config = dict(
    experts_per_token=2,
    lr=0.00834,
    batch_tokens=[32768, 65536, 131072],
    train_tokens=592500000,
)
Below are experts of layer 5 (counted from 0) of a mixture-of-experts language model. Rows are named router (the router's row for the expert), gate (a neuron's input weights, with its number), up (a neuron's input weights, with its number) and show model dimensions 0-47. Each number is 500 + 25 x the weight over its row's rms, rounded and kept within 0 to 999. Numbers have three digits each.
Before each expert's rows: a language model's description of what the expert responds to. This comes from a sample of Wikipedia text that the model never trained on.

# expert 2
What it handles: Word-final pieces forming agent or role nouns and other endings, such as ist in chemist, ur in entrepreneur, ctor in factor.
router:497546493532491521499496540487495523489513473492492534500440521513506500488518506479499500480474483450488462455512497442481461474494513532496493
gate3:483478491517504513502484491536501493491461431495508499493525490535456504495464476498479529471514494490492501439510503489514542474470517489491494
up3:475524501483543488507463487503512476514538534482515540467478531520498529493526465480481513517473520483489513520487504545491512503503485518463466
gate4:488512483510504471508491450515487502520473527476512494563504512533461524487513510482512544475498444467481479498529470484516482516514517508507477
up4:489511530489496543469517443506499526509490458492474489506450513497502522507504547443509510495481461516537503514466452494498520493520538490482515
gate5:555513458485466470471511518502504486510482497549494520514444493480472529515520496488509488480523510498476527491520460446494475468527523518532556
up5:515490532479556502445534486490505508492481539489494469509479481500541480552507502516492485473515493485480479512467493527463509559494470484471511
gate6:451531453509539523486528495528489465506546534460421525510463500507510467503504469519529507532489481474478499503508506468536504474495494531529496
up6:509435476493479494492445501512525507512522551517511509445510454460503472438483487501526491495480515503523477504488485488468466481509506516500477
gate7:491493440490482483476477499505487437501493499492528534496496488468500512548510487479484493576514521465499550471475501522510499500466474491492433
up7:481520488506505488499493515507480505511509505469468497498482529529510447497483509466512528506535492513464484513521461472545511503506514548495478
gate8:479534547463492539507479498507493505485437493512516485490494506519473487511491524486502523498528516495515519505527504497474524519489439521533520
up8:458462507484519542449487501464490455496532490491479475495520536452470525504518504483452488515498493436507464472500492515491510471486517492497457
gate9:486497522505485517479498469470533504479519508502510484507515488531508511458498479512503528528520541462525458544473484509472539516534474515444511
up9:518477506525532498492508512475499530494513484503480479490520516495506461530494469476527502466546470505463528533484472505490530488473540504494479
gate10:527510516495483534505479528485476500475508487496527485497523525484505532486516524487511503507465509462548551509519495494525462502486515486525506
up10:510486504514511506557512487496521501505486506450496494477495498495504513535511563556516490488478448524485515474466486523519471479510466517478502
gate11:536474473485532509506448522516487511495520525474462490474531531563472523520532520521514500527473535485524506508526480535502508473535513514490499
up11:543506487511542479516527490528497522490474493520465472455523483498525502489523489505536509448439507498509475513526493518506544510501496447520506
gate12:488513493518516528498538468503503522490531541503556523522500499510503489503516505498534466517498503468493477494465466470520455500494468511498523
up12:482516495471522493504510504461514487489496517511487512490513455539512503503501428502536515472496518495550519531512495497502521479529488461494515
gate13:491529517512479494484496474461519534480537516492495492512508526468519495517544461475497518478508524521472477478503466456494516503437483519437527
up13:489472458476503478503482502529507477503478518531552508480521468505500505507503474502534460525472470419551516476492516562486492488505538482507503
gate14:475487498517514519499472484458498501514482524496524467482513506476499525481468488493485512490480522501500452559517470506477505505582558528442497
up14:527491504506477458525529534542497478451495465446490523564513487475481475522467517540528495536476511504503548466489520491488486468494482502513512
gate15:502533484469489530487530488494489506552440487545495538514473501473492527531506538516586534526494475484448486483486485479519458505486515509477501
up15:537541542452508522532445510521502526502487491513515516544513468496492491497532457498470482452515506474483518517494494493505498545543505489511520
gate16:484503531494488523454495548494509546487512505467495543471515504483494530512525457508463500457476516499490505511490472497506502521497514514533476
up16:506444518486465531497498488534494558505529482545499502500493504535540503526518484536466529505510498502477473506506500502492482493488493498502493
gate17:480524449477516494443506501506494523499508523472477492463488501477502539522523483489488488529509513516474485518484500453528448471492487466529485
up17:501542499523529508525525451520507516508524489499481540470514500542563467492482531506525507518488502531494477475533494515502513477479460485532495
gate18:509520510479491529492485502508510539463479466509494542495434466462529495499504503498510498469487517514485474478518489462472496493473528544501492
up18:548532518524512497462557472489459481490476507535522489545507516503508472549484495469520538497519501543479469488481455514450541501513472521506463
gate19:483575511475493510459506503504459508508497480499519506506480472458505513421488493506520539537508501466542553474488461454488516509535473498545500
up19:569505466459472522476513472523532531526502563540503471475485519484519491498480467507512493489487491535525460479508498464488510500511528537448496
gate20:521482549500470510465532534464536523461517466478497477482506502525501489527526560472525503483534495520524492526480491502552471503444522504483488
up20:482526497491516510462488527536474515500497489468494494505473532471478506512462514488455486482442503443519497517473525523509534490541519508458481
gate21:475539523519514518554509413511523496490529525529493532493491491519539494496485505515518518516491467509509494462505470479522457483513519507505525
up21:542463474519472497521495489502475491530445519545510503512565493484462462514490482491504496490518524465483450478510489502503529494468489484512516
gate22:492489511509463540509492475522477552492501464485491518494505468502489544490494484503525492473488507499514475470522445465493453501527473521488496
up22:511485526491527525554481477500506528501483474497511488501484561519490523502511462500445486512459512536505497536534530514467515553523453476509555
gate23:486476460508509511508483481455496540529489515485489479491503468494532514491515457462512543489455500489492470477529526524463523502511479491470486
up23:513508493500524498486524498490505464487536483549494531484478547521508482519507554444544504565496511493502534514481490501462483461504504458502503
gate24:505517490516509525499497481471507512507470495489461515499518490472510522515519515472513543518524494461526491457493448534462471523505461486464490
up24:484486487482483540487542482523474515487524527512485514439497498509519541483460515512507512535516507509518471486492496448539468507537518497521509
gate25:507526483505511523478493564445483496484492508487526534519509494588516518517509528481538531496509471461538520515487528482508487476483500535476489
up25:499535532513486510529540518507501474560497497482472510499516500497490541494502492504535520487491514492492553488509488496476465505501529456498534
gate26:533515509502492518521494525457489524537538501494527501552457515509516516467479495485486522529478467484564499492494505497542451538494486488505479
up26:483489517528512492543536490543478470451481509509517470482503505504512451471495509489518480497477507471486503535495449460477493470481464503487454
gate27:484474513546487530478486517508513529474511495519482510499466525522512490503510489470548492489487491454508451507483463432528502515497499493461501
up27:518515467481500561541507494501477464484532491504502509547504519494534509492514520499492493468509482521482539456468476499534503510483490490507478
gate28:513506486499470543497487429471531547480467544506489514514470499489503480517505533467542480479492511479481486533522474518492520480521509515470517
up28:530467476518445537506489500512475547495527445484498501504526468492513518513491519498493471506490490525511485485510433499524488473509526469496445
gate29:480542493502506489488475516495518506486440497499506482535474515511503499476513491491551518531494492445475509530519456486502490498505485461478518
up29:500503479496473523527484437491485495515496451469451464500491488521494510526462528481536529492469500497529525517488500485511478493476524499508485
gate30:504508470497472489508486510485492519472476475497502519541519499510455475542520484481509511511512527472532525485508513451479503488539522481478503
up30:488531506455519531487473536518475471490523505482496466432497510466527527500481515523496560447473499503498513511484504521487489489478521505506550
gate31:543481453507519507549437489516533535520534517532461538519532517495474484511471495504548494496475461496469489487491495513485489506514534499503466
up31:453491511460478513471465509504476503526498513502495479520506482468544518493494517486487499491513545491512553541510544417528500484505487512462493
gate32:524431505500468507469480557494509511525527477466472500466499517494478527545496469454488499511467461492510481527506474488525478516506507488492478
up32:545562488565517473521521536484499467500468518500537505487464487487505501483483518495523554486471517471530526502521506507522496478516504497514496
gate33:519445482512486483472470522476479569481560500511511519522462503512494499514530509519497484521502515467508498467523537515509524477484500476491520
up33:527530505502505520497473521533524540523518531434477474506515492447518492495471468490485432476523493463513522517471499485534478528507524499485504
gate34:518533531476492547527472507510413516452494504523518463495503522517489451496476504488530527507478499482481524514508487508504537502501539535514521
up34:515526485522498461479502524510533434501488521490521540502503470459512510528496500548518508501506498489514505487501481484467493503476478537494479

# expert 9
What it handles: Words before a noun, such as the, its, their, his, two, and adjective endings like -al, -ive, -ian, plus list-item dashes.
router:487527526479496495494495502462504510481435525499496535503496453518519482513507545508519508468545498505518516514500468496497441488503503478490539
gate3:484455472461492530499459498510523524472500523520515483482505536543531487461453511524519486552482505534506503490498480513486497522486492535496495
up3:501478518494524485504557494527489498501492525501495522467507514444529503493556486509543542502488479483540544530508484537501513513479495469524485
gate4:512522530505557524489510521510475488474468526539502500547492496473508509503487482492479480466498472485478518532516484503495510567504481488528494
up4:512521470473481504490504419488507506495531454492494520534539477452475503517466550496505526510494514536499536503477490523494496488502519479481504
gate5:513508527496513511478514482495531491508493516485476500513487504487542508494465531521509496542502506503506473470472479503553541498504525532490514
up5:487498493534495489496494501513534504477485498494527476497536486502492471488519540460493483478494536514522533521552479498479520463478517489541502
gate6:515556476517545504489491485483471435505514534514535475501498464487425522492505495504492475492568471502494526536492470511526522509491490449518499
up6:480525535531482521515509525524536489491516511507507472446518494529495476504491495528509536497538473514507524477465469490454507558512464528483509
gate7:495520466507480486485488544488469501495472504497542468469520508505463512528481462508489513511526479482503523514480446489462498525458512526473500
up7:474513517506469519472519488526510461545485527522488493465479516468500480541497527480524485540511517511517512528517505498567479471529465525515488
gate8:473527514488494497477489503502451487509456467504508517488485501535501461519489497467523545473451500471519512531480455501465515524463489551505450
up8:506476479483513526501456479520525503519521533489487476558489461470456498504527537513510477533509495517507538500507475465479518507523521513492536
gate9:571520464510524461508508513493512498449491495495504487522564500484485494505488517473481534535550499520504514487497483530543481479487521504487487
up9:520479490506510497482516489455500499528478478527480484473524472513499518496483468511512517461493491491536490488492479510465511503522485517531475
gate10:476486501440506472511535502534419482516489543510503459479504501468487459482504529472548532487472530522493495497516484525524477529502483539564488
up10:495544483485505495521507470511512531523497464496467515491486541514491495497519434517534512487489520493500455512520485538515447455544471471514525
gate11:490455504508468469481498533506475489485487512474484496499501505472442505500501495484493559492493540485500499510496462522498532518534531482489500
up11:505542486517531476523533508510465485527495448520532519472494509481471479521556493502525463507520489517494496493426503528499492472468483500516490
gate12:546495494480530501528483458513484506463493510490457487520502464456533509536516503538526558510517509492502500457493436510547481486505488553487524
up12:513467565488472478486509495503528529463475490475496504486523487497534472471505516496475479487493491489522481486504470484503521498538458507481505
gate13:476479515520540519529470509481505499459497517513491493548449515488492520508530519525516561480525526509532482500500527515532529487500509573500520
up13:519501506515458478501473512465543520497498526497529516487531511522509540473526540526465448503539493489484524489504464497493466511531477468484537
gate14:536471481546518506542513510477469516510480511480479515496536508462515507495523485490447518489526495516527511516532512516522507542550503473485501
up14:456554486472495495496466504519499521546509487496485515498460514539538524460503523445524531529493494511482519516544497504532484460456485498530489
gate15:482499512463446508448499468474496477492476496553509488505520473509504591498481493448488525473484464496490505500530510442524481513529469512472499
up15:487491502528489514510530515538550446496541517546533488539489513544538485527522494495545469535542504495475524501490501508514505511466484486497493
gate16:473509580519469504489488491479527482438508504493486493518499446462516508506499477533497531547511477450468497492517461480461505471484484507524496
up16:504498450512525505466501519495462539498520470529497555493480557476514536514494487481509494490526491532446478482540497494488492494454483475507481
gate17:506488501467458499478498485473475527498515521499462559495493480497476471512507528544494522481509545507518444490514448505501461512467507496494537
up17:513468537471531512513500486526551539495545531487515547496532472508522541510493546469463506490480501474461528505519481505483492487563504565478511
gate18:500484464511498522498491497498505503499509541453472551462472494493485509513546516443485482536496526541531455497492507509497492517464468550528523
up18:503501492481496506463483484576497516514521481506483472540512511484533494469491482535510528494506474488456472479488475468487414507518484487523474
gate19:498459525464482539465498468509476531485462455549474499535485477487508477463485468496503541510484463520491493499507493514502495516505520462451537
up19:478508502554509526482464449469522485526484450516505475484485499504508530491490503470490464519539499500485523475554479517459525532490474512457480
gate20:488477469509513512519500489498517518495467495511510498573503496513507536507510518457524523454530506532495512519495469455485508519560480495484475
up20:486485506435479499460493496480504538462485497488499515506485465487511495524466496504498519496534516508479475503520518552529448507506529507477495
gate21:445523495484490499507497512528479488432476496526504490472485486507474509454508529548526527528519496472510497516488463505492510511516505474521543
up21:456463461454510505532498519493477474549468502463515508511519484540485519524496501475492478512486515484474510495488473486459465484463464493466477
gate22:460505456518499493468489482488521509496500499484480469505483507569530498502509500502495533510523496488481505527518484496481463505493545497496490
up22:483487517479510534506492520516501497502496493485509478467481473475506540436518530464469539499447499508493471534482501520452535487541462503481522
gate23:486458520543498495511479483464541512494461505501472505493508537476499536480523521473534508497522433503511509500494478561509513521513511528490514
up23:489501476506464543510532486539475479523485503491476502512474464489540482483498473549557492499488496515504494490543481468499514515502480483524513
gate24:500490511501486530507462491532518560546499531513522515497516493490467503534462522546492542487516488463485499494502484539477468471499461481517497
up24:509551501452528535481513504495475469511491521480529522497511520500501526435502533504506520502465474532524498493512511527472466495523503498475514
gate25:464486504499506467508512481515513526490492554478471532496520473514492503511478523527448492515506508492506516483539494527456525525489469540526483
up25:545465510507431517508520528499462499494499492499484475494503486536489509564498478535508534487522500471576516522484477508504482526506500510436506
gate26:499516477521494506474510505499476538448539494523493496512477466482513456516499551550505529547484524530499488483501480488467463558475538502507467
up26:445505489531465463502548496474456495537512496497535501471457526476514496482506463468493461491535494518521494495467481499510491491459479468497525
gate27:478495495514533551479481521487537497492489487535497510476538461478532462491508544508504525473511502504493528505492486499493452554480484501497515
up27:506545487491486518471462488524480507521455532506477533531437455499511549486477488465483453489485487519488496516469492511512517488493490488531503
gate28:517480441500515474519484517480521511480491504516518559504501524472489515498456503456501506476515535524481510510497513530500478467438479506504523
up28:500518543502469531496503505515508531492497458478513482475477508465447470463506465557473461483494517511529496508517536508468488532489478545490496
gate29:484504476465534488454460441465502506491446527542527531506507490500509495502504506524515499582543505455487483495497463501509542487503452471496509
up29:449472509499489517495543503515476472516509532487531513487500505462488522503521472483478505473475534465493495503508536521508528512485553520480468
gate30:465501498507463500475476529518495521492489482440493497519518487497464523517514508428507468517476479514507510463468494461497485503503465499495454
up30:521470502494497510521502501488542502459498577502487489497507497465450488506503509514500533496530495513520531505470492520506494515553545478524479
gate31:481493506519476496502491505523538529524495539533490477535483473461471478540476486537512494548479557488523482500489441494502455495518469498477543
up31:485492507528504460497488458510508494500489479499489537512536478517527470503498510529520486501499497446480518511510479463523516526451486500491445
gate32:499516539486512526518432494518534477510517496524497520518506527510470490476502487532510493512509496481524504513552466482507487504562464515520570
up32:512535518451508487499500476498531495535480489489524538487538500485536498538497532496526492544520514532457509528497526471537508495439514526505515
gate33:501487519534538458509514483451521528481553550503538497482504474486495559507547520507517509496490515528523489524485492512506486527491492455497506
up33:512503480493506467460514514511460494459488457448444519503466506532551464524506491465479514530503483494453526513509474534528520479474495513486478
gate34:462515432469505479451533520491505487468530508477538475512539479495471516529518501496504501500486516486489525484513459491497476516480514490477491
up34:502505541556490543525487504467472476555505488485540519508503499533530502474497502527536503502491463500518502532512505474513513485480520530504553

# expert 5
What it handles: Final pieces completing nouns, especially plural s, es, ies and suffixes like ity, ation, e.g. countries, Germany, Appearances.
router:524464463451542514485498528466519498513511481503490522546497501500497531480506485489520497500484481478480489476448457531498460461514536507492499
gate3:492517524469535532529472537512511508468519470477458477522486514554507470487494501521506539533529488507512493491490497472529512486542479510476535
up3:460487476495496492527504548515479490497478539448460492448530523509500558542522468554502497530507463502534516525520526497506518477501470501504508
gate4:494548513464528506439446503507494476508501506515507513503511582531483479534474531466538518492505521550499530515475522516496470478467481492518478
up4:547459540537514471499468500473540475468497487505498494480495513505457496541495521501536538479501482469498491498519477513515513569447497496516486
gate5:528515499493497562476517491451524500526495482488530507500470532475483505508491511511511512528465487517463514486516514511464462520502521510506557
up5:532517498502510533520489473522496466458503509492506492509546481520480505516435505501551518450545480503499500505447499443533507528518504483500530
gate6:487536463524493494486481499493501460507530479476479523467480486523453531510536513498513487536504511480516543519510506479519482499459482538510453
up6:497519491444494552517459511517473505502507524494482500524501524477512494461490464513504488483521548553502462494488477536491480508549539491490508
gate7:520462530494472514484523488482492494522512484536494423538511551492532485492543447501492458511497528450514488501512530530524531516474518506496513
up7:494486472469494529528528502496523490514531495527499526505512485479516491506532500518486545495499512539554495499511472472562443528519535494553511
gate8:480519540483531525511514517534464544533499488523519493428489480490467457476456520483521495487506474508495492522489469511517483494514482515515528
up8:469494505521503475472483447491491492479493516512498482492526519512527482555541483443491484511546536507487533472493483542536534494514513526495492
gate9:518499517501549493463472488496490465479492530524495509536538510504519547486544529525506505545518493506531518526483488539532503455522466496515552
up9:525510505538476458483504504490502515464483466489470508527481503483541486476499449507480488513469525477508520529490454499471528485510475509485480
gate10:532499508508529490480470504493519474489476496482507546526553508472473519499495497485482465479501488528504506517476479464495518524504490488519475
up10:484537513497518493495477521483504479455481491465468495496500526525432463468524497511496520496542516498478514560489502514506519486471445425493508
gate11:505525491505515499541521502470512495477497512507461480513519481510490517539490470517527481521519495518501489501503459491548496502454469498491521
up11:509530533515479427506495473513514456529467495506489457528536498463511514530503490527537478492493464516477495559502507492467523534513491482525514
gate12:520510493491475477507557518501498521518512473534486515506553463443494516506499457529511487495551471509492500510537469489474518512487544534530498
up12:514486516509516475512446473483493496520535493519531464495479492503529456478474494464458488476466571504555504488480523477500503498504480468521539
gate13:475549523444530485510509513495509499508528506513501489503460486494522472496485496480533525522459504492509530560474504532497484472516505523553490
up13:479496492542503510495496522506498571479485511483527485459511515452514540553509455497499509465539509532478527496478501492483499484478550519520529
gate14:508521526479546514501500488544481477484501501440493456500527495484505504461468500515478518478539522510499510531491500483482558523558484518487548
up14:479508529494509452543509537517491514474518483518504497520509496515486470501540519508484518490474540500536479531487508504492515458480480509551505
gate15:503450468474490545516526428508553540536490522499508444484499490470530527500514477503515515493529533547477473492487488465504531504490495483507505
up15:489513515486497509529457544537514460473484532509480482541482539527490494444485509540508451496507501480493509481445484504510524515492502513520473
gate16:474530469480462497501502491462509488493536473512502477506520446489508509489500475499492515448498528541512522510462481528484504489512488474504446
up16:485498497530478502450489507478521547534515527532480505500483442510491483466443494535538517475498482499518482533494510532488521502502523489549517
gate17:482489483483508537506518443482482484476488486522474514530506511477513483581538510508509468550525489497487485512457472481488499519546500478471501
up17:535515548551458500544480499469529499483532472479477457473505505513528459510482509538489455521495507500460538481518482493489528517480480482472459
gate18:499475509519496511500571488497485523520504537470485464494501535492491501515527485468520502482525472539496484493499462550572478483532507544493460
up18:509475482478493463445500519487500453500472491518458515535461518527523485509461513546510485530510493472501505458511488483468558490492481501539504
gate19:495505507440470489520522510483532506485498498476504541567503537465490531472518502513455494496481516465504542513490440502513506493516460468499528
up19:510509498510558501448473490485492478487464505494531450486458456515494487509506520470516516501492487477503532550464508504471506529525462532476510
gate20:475510483522509517447484538474479512497498529509463503555490504490474517507497537506516521493514465487500476509499509538499420541504517532479522
up20:466512517461460549472433454493494494513490511523508489501486469518525489477495467476503532450497524540495449485513472482505494505542517513466474
gate21:488491503472531485501554522447522488498460527489506509468511516517519511484512505486445491476515493466458468482467475568511502493493502496484530
up21:568468503505509497493436518491493456481484505519534526489512477484474480476461557495478456512489473501479478515524501475484518544493498506508514
gate22:441498516510458512502477515448521515497521467491506494515533533470451525523485428539501473478496504538514530530512505527515502485479505504529482
up22:519532532511527516486531474507505499503463522478513520497509528492495499490499491486479543465493543454533464520485451516545538543489457491542546
gate23:488500501502512508462510505463538500518534498488488470465501568495512541489511501461490520505464515544512515493483509536527479497476484500529495
up23:534499510494544491487484451517480524509498471500466485502506449478511493452489520508520503433496499484477489522537484530513516519533503519558575
gate24:522497467551517474507458512495512490511502505513494471472532492510488505513486523518491447458496485473492529464505467521484477461527528468488485
up24:495520506511483497495488490492528456508477484472503519528469498478489526500538493498474502482527527499482496541515498488489536526464534489486489
gate25:530489498485532508509487484473529506498473452508467477461484506517461512490519529513495514526433478474517502512443514485515449507515526522476467
up25:479480487491498499496517513480502445540519551512517498534472482530477521485474497547540495496532514509499485483547488508505462491509501482509561
gate26:516520520465500515515522534501488475472460506502528443481491519465496520495496488470544522498499452488524474563482475479505516496491573490499494
up26:502515561495513517500517496492542515504495533517494480467484457502530491499466479509459462500495485514512494500496485573500496459494504486513494
gate27:484507505494480503479511496480523539452503477544543494479505511508471511517554544545437517476507522492479440503500496480483516457506501491513497
up27:527542522493456536499492505508520467476504447518492491534509515498493477481506484540503517447480523490489525499512505436496461489497469511547524
gate28:481446470494490488475506516464491496487494487517523533506434566513505525501476530515536451472517565518484491520481495494496480474468475503490486
up28:500509487466477544507487554473468497509488542496494490445484520480511483459488519503482484482517517501528469453508464536536503480463479470497500
gate29:513495509457519531493527498492482477516548508489496492492556504499481511458520448528513518460490498545481495520507499531493461458530452428500499
up29:526463494523474550468532471478517492489480532522451484497500449509467498493502527508468502479468510496563462472536513514528535544479539536516469
gate30:499551521492514475467436537507508485495472477497531492513530493479455542469494475436499525503491516480502499542469481525494537533517520465505501
up30:510481475463517531496483476484492464533504490530509507540470514552481545507495544518525470495518504512511474439474479530537516492532531494515489
gate31:501468486509473483479511512502543489521497477442459470490529483480455486498515539484470479513456506466484480499521475536523473510468485507496522
up31:482539480520497511511484459513493501537530483533485528530505477496508499476509484471562549506465530502535473470518505550476445511496517475514477
gate32:516505477513484495474526472533491516506523487452512453508478497516495517490520462493467471460491458447506497517508481470509484462497479445502554
up32:462516463495483497539507478504511489511494482571447498453507504507503465517505541476485500521472513501491499505506507487472427509466503491524494
gate33:506508496510523486494496533502498523521520482548473424519503477469528499511535490501466478475520506472498507442515499509517514460523520454526511
up33:551489486493439537492502524498505503499509492529425488439508492509486519521455482515507490503514489502496494515477534500512525526482467504475499
gate34:506465532492505457490484546474453521521493507499481512512507548508527452501476463493534519505491518519509483492477437504454511503517512523539507
up34:530542446501483480516512453528524438480513473498512493535486499500486530489551487478460492539503484497497528507502524532522507484489519481466494

# expert 8
What it handles: Given names and surname pieces in lists of people, such as John, William, en in Kennedy, plus year prefixes 19, 18.
router:519512510459501502493498518540497497493502475506470493496447491494531488523481491518494486511499465563432500494503519439508518485472540499494471
gate3:480480483492523483550461517487541490467494512488546523472501519477484506476437519530475491516508526483510503518514459497453536514472471467539509
up3:472501481508474465494511503495527469499496532497489448450490510457502481469538527540484493508534508467541531525530520489492516494463453489524489
gate4:462498488514530526509583473468477510496510552506501465499482516518516504537539466463494480505552506499500486531526487474538493500483488465509473
up4:542494543507550472479520559549527507482511492474509518478549458525502514479479480509483509470502497502520522512501493486514536513484522496499471
gate5:501505512474486504466549516559497520487507481486524504477448515497492522502492509506522498517494511469495470468466523486527513487470523484480530
up5:461514506504495514503494521487483493472520512469495494505553450529496498511476495496515475482525496472526476534479456509478523507494458539517553
gate6:482524463498478483461505481443503527495500442467498434486486489521503502500497509469513478471495521482477538471531468511527486538486513495469540
up6:518484513476491494443530478564491530524547465505515490486499504486491496471464534514471507484555473537496517487485499476500509534486508503494538
gate7:528533491483531550509528476484488532502502523451472489526514508471529504542538474511549482537493511501507542497495492530485498502496491442495509
up7:485514525542491477454490457479507460512520505478526492485521449492521465551492498495477527482531496507554470511462526498534515522503479535504531
gate8:488520550479516511524474494506456515503505501521510494425487523497498458498488502485521515536497483494498489516508434479482550523485494553518453
up8:512541532477489469506492506526502479510514511492506471505516550524519551502499475571469484519483517469521533483482557476513453473502464496498547
gate9:498525464475544507471526506518517518483515502527493495468465495495545487496506514498543502560494499489491514512507530502527483448487487487524495
up9:550494503503532520476481506486479496517486491503506490554496464498504478491538519493487503455518515501511526543513494510473510514542522463537472
gate10:507504519489553550531478479536494465497500495530483498499490493537512523539453488503552500524511465551466494548471498465497522480498498489498501
up10:524504492491511506456536504447470516488539479483514466459481463543514530439490505502522510499476447502527533464496518511520486502472513500504490
gate11:514513477485511504473506511492516522495509488485480497523484493486500487519490479475543482489472507530508477517516494482450485461492485513474558
up11:519495539482503505477534485521517494550483510493501493463469510575526492524519489500508529502469486492495441528500526532541491529526526499518526
gate12:511486509480482517470543489497485502501526476525454462477476535459504550482469508464524491506511468545489517507539482516505495517489485540496520
up12:485489492529479519445483463481512495537458499502550504518470522516519445499525522524468521496487541518471518474458533530467542500549524507523528
gate13:496500509493540550497509532518508509509461452509539526510496475551496523514493484490508504503481541488516518441484479476525487467475479540501523
up13:484454506465482485476488437512515549495454500484495493499487487527453539492525492497514464500495479514477490501488470500491490509489486486493514
gate14:526509484455479507462492510510488482517481511469496496493525492487552543518475466488511518473469483544491537543472485498482482525520510515485503
up14:529493486484542487505454471535485518476520502470471462526502508527497453453487520509516531505520526487537491526504458511477443524487519458497506
gate15:527450517488481526472509490522501527505489529496459487506513510483483485508496499531486452456478448518468470578505496491519502498495496473539495
up15:463499494489542475438501503471498497450552503540511514461473471506488508483471477457530478521497497508514502520496475508517513472504504508517502
gate16:530481470559497548472489479542490502490482474545548518491555537488471480463517484509508533475515500502468464521513517503548489470494537509521505
up16:472530475492522483479505532519479505484494511520522528472447526477540522488514474496500559558514505525503501500498480516477507468544523476478533
gate17:527503503467508484483534495509448518471511508579550543503493505482481499525500516505516500490501475486477491492494509566496500512505551469512500
up17:526533522480500541528474499486489484515485467492495510495487499515471505542519518483520492466463507470537509483500466481450488459543510519519549
gate18:474486479487556480519494480518487500496488495466508519513485509468508567479509487511541530475483505491518480459545529501535506523514481482488498
up18:508503469488443504517518539521496462445495459540515520474531499525515501492478505494509487535502482502479511516465483503467525541501501489481469
gate19:496494492445515541487519484514488555474485522526493474482494527455537535495490470463502521513483490522497550527505541498491536477489491468470514
up19:485471518526483489497540514513541505509444491475509500537456485489483512509466493499465472494491479483489488497485495493491524494495507501551441
gate20:490493474502506489520509536481511500533518526476442480481507489526507521487487517513515515511489469490475543508518512488536468552491502510506509
up20:453504463504483536465500506493524527483516486500499566467512540498507517471464498496519504457439526487522472460464473513554514504458494511525470
gate21:458452510472465528531541516535475510460547500461551508463499502489516491533469471517492509470483543521522474491471479462499484523497515473490502
up21:510510500530560489503499514474519510536520480501453499518514514497486492522450474528491483550473459468483544509530504478523519458491434527504486
gate22:475521504485519524509468565541490531479531527484488474484494501504454497519504505521472545510533450485463537479523515493479529514526529497474520
up22:520509488516500538465485464513516479523503450556513475511535472493519502514492478456524487495473519511462470552513469512466472459498508469453456
gate23:472495450469532497503517552470533506467461535464504512498509498483498476538490437518539510494473467539543513484526523530505496493525485450483492
up23:508469516486500512504489505480473532541548502504484498482484460515500492474482494479475451525501476541535508511477507473476540489500455503457473
gate24:502559503459526528488474512505533518508486497516509522551476457513548483511471505531531509504473476552465539460508501501483535494490503544487487
up24:511474455483516496532491540530442501502453501502483467524483498530454506497521499488476521464504510509497522483541492492533499490495500468525516
gate25:492501506462522526501515538507479456540483492459495490516494464526519491528498514483516518529473508510458515527458523445479504493489470492483509
up25:509510485522473506491484457493488513531481486572501506506493479516495497496450476515494522478500480454519574468550501521534497488514463522530482
gate26:514553484509468562498482482483472503467539502523508520475494483544491542509493506488551546505492511460519519515443488512522492545521491479502483
up26:490463477498486514505456492493486555503491497484500467496505529495543474515486518479491481466519463528455461524525444523491490461450506465507491
gate27:526498488503509535472501503508483565461527525494504502490497468516539461503466501510513517504491488488439520503502498499492512516473479461475482
up27:441493462516526552522500516493508455527557520531503482480521580503505500513523494487461484504525520509452520506495469468544497477509510474497495
gate28:477482527456504519462518466510497485486514530507538528482452500551510480479496517508496502511533512513538546542495485526523534527487512465479492
up28:502518512499476464520498506516512491498529527512486471510533488455494547518464506496477476528488537520498500497525521483476505503523515512556496
gate29:499501502468516536464514534488485475550457457469486512530496497500491489502486506495502521488543514517503475512532480522484529484524468527532495
up29:476534511520476513508504547449496472473534502507497433528543488514479531474499503507463503496497513484527524493465513483516538487502527451480493
gate30:520501509494533506509512476453516503497501540517470516459504484476495522487482491513503455516536484546474492532468498555549503509514508473485499
up30:544450480542495478486492486508464527509510505500544514505526483481475520469494558487499567468484471524520521505540525502496476467489489524519479
gate31:477493480443491503509520488515516512497517506522467465516495504469471487563520493515468490500538514470524470498478542492506504509522514497498485
up31:516520514478482545491530522492454483520507491515469528516485475514536513475469445496533495472494502473513537543489505472527536520498494509468475
gate32:496488494512461506508543489499480503485508489507508502528469495470523525498508483521502498473495474517526461479480501460522518461509569456514505
up32:490542513511533486474480546491531476498470475494506518483495484478477474479468489535494513525489483470449498537526506555517508473468492502536477
gate33:514467498490531484489481523508478522487511494531523518502474497466548499499500460523528489527531487493461477485501530490526518440474486483465561
up33:495504488512430513476502469480476485483523471471489516511522464507488508487466480477461546481484526547559500525550478487501501522477493541465488
gate34:501479502415514479483482523509492447452488472533521527507506527545506472518479519488503457478473500447498482519547501484471531489470520502518472
up34:450514500484498496485513501497493487469548489501459498490494505504510475526543518539483548479535501525498508499491500512470531481516514552532520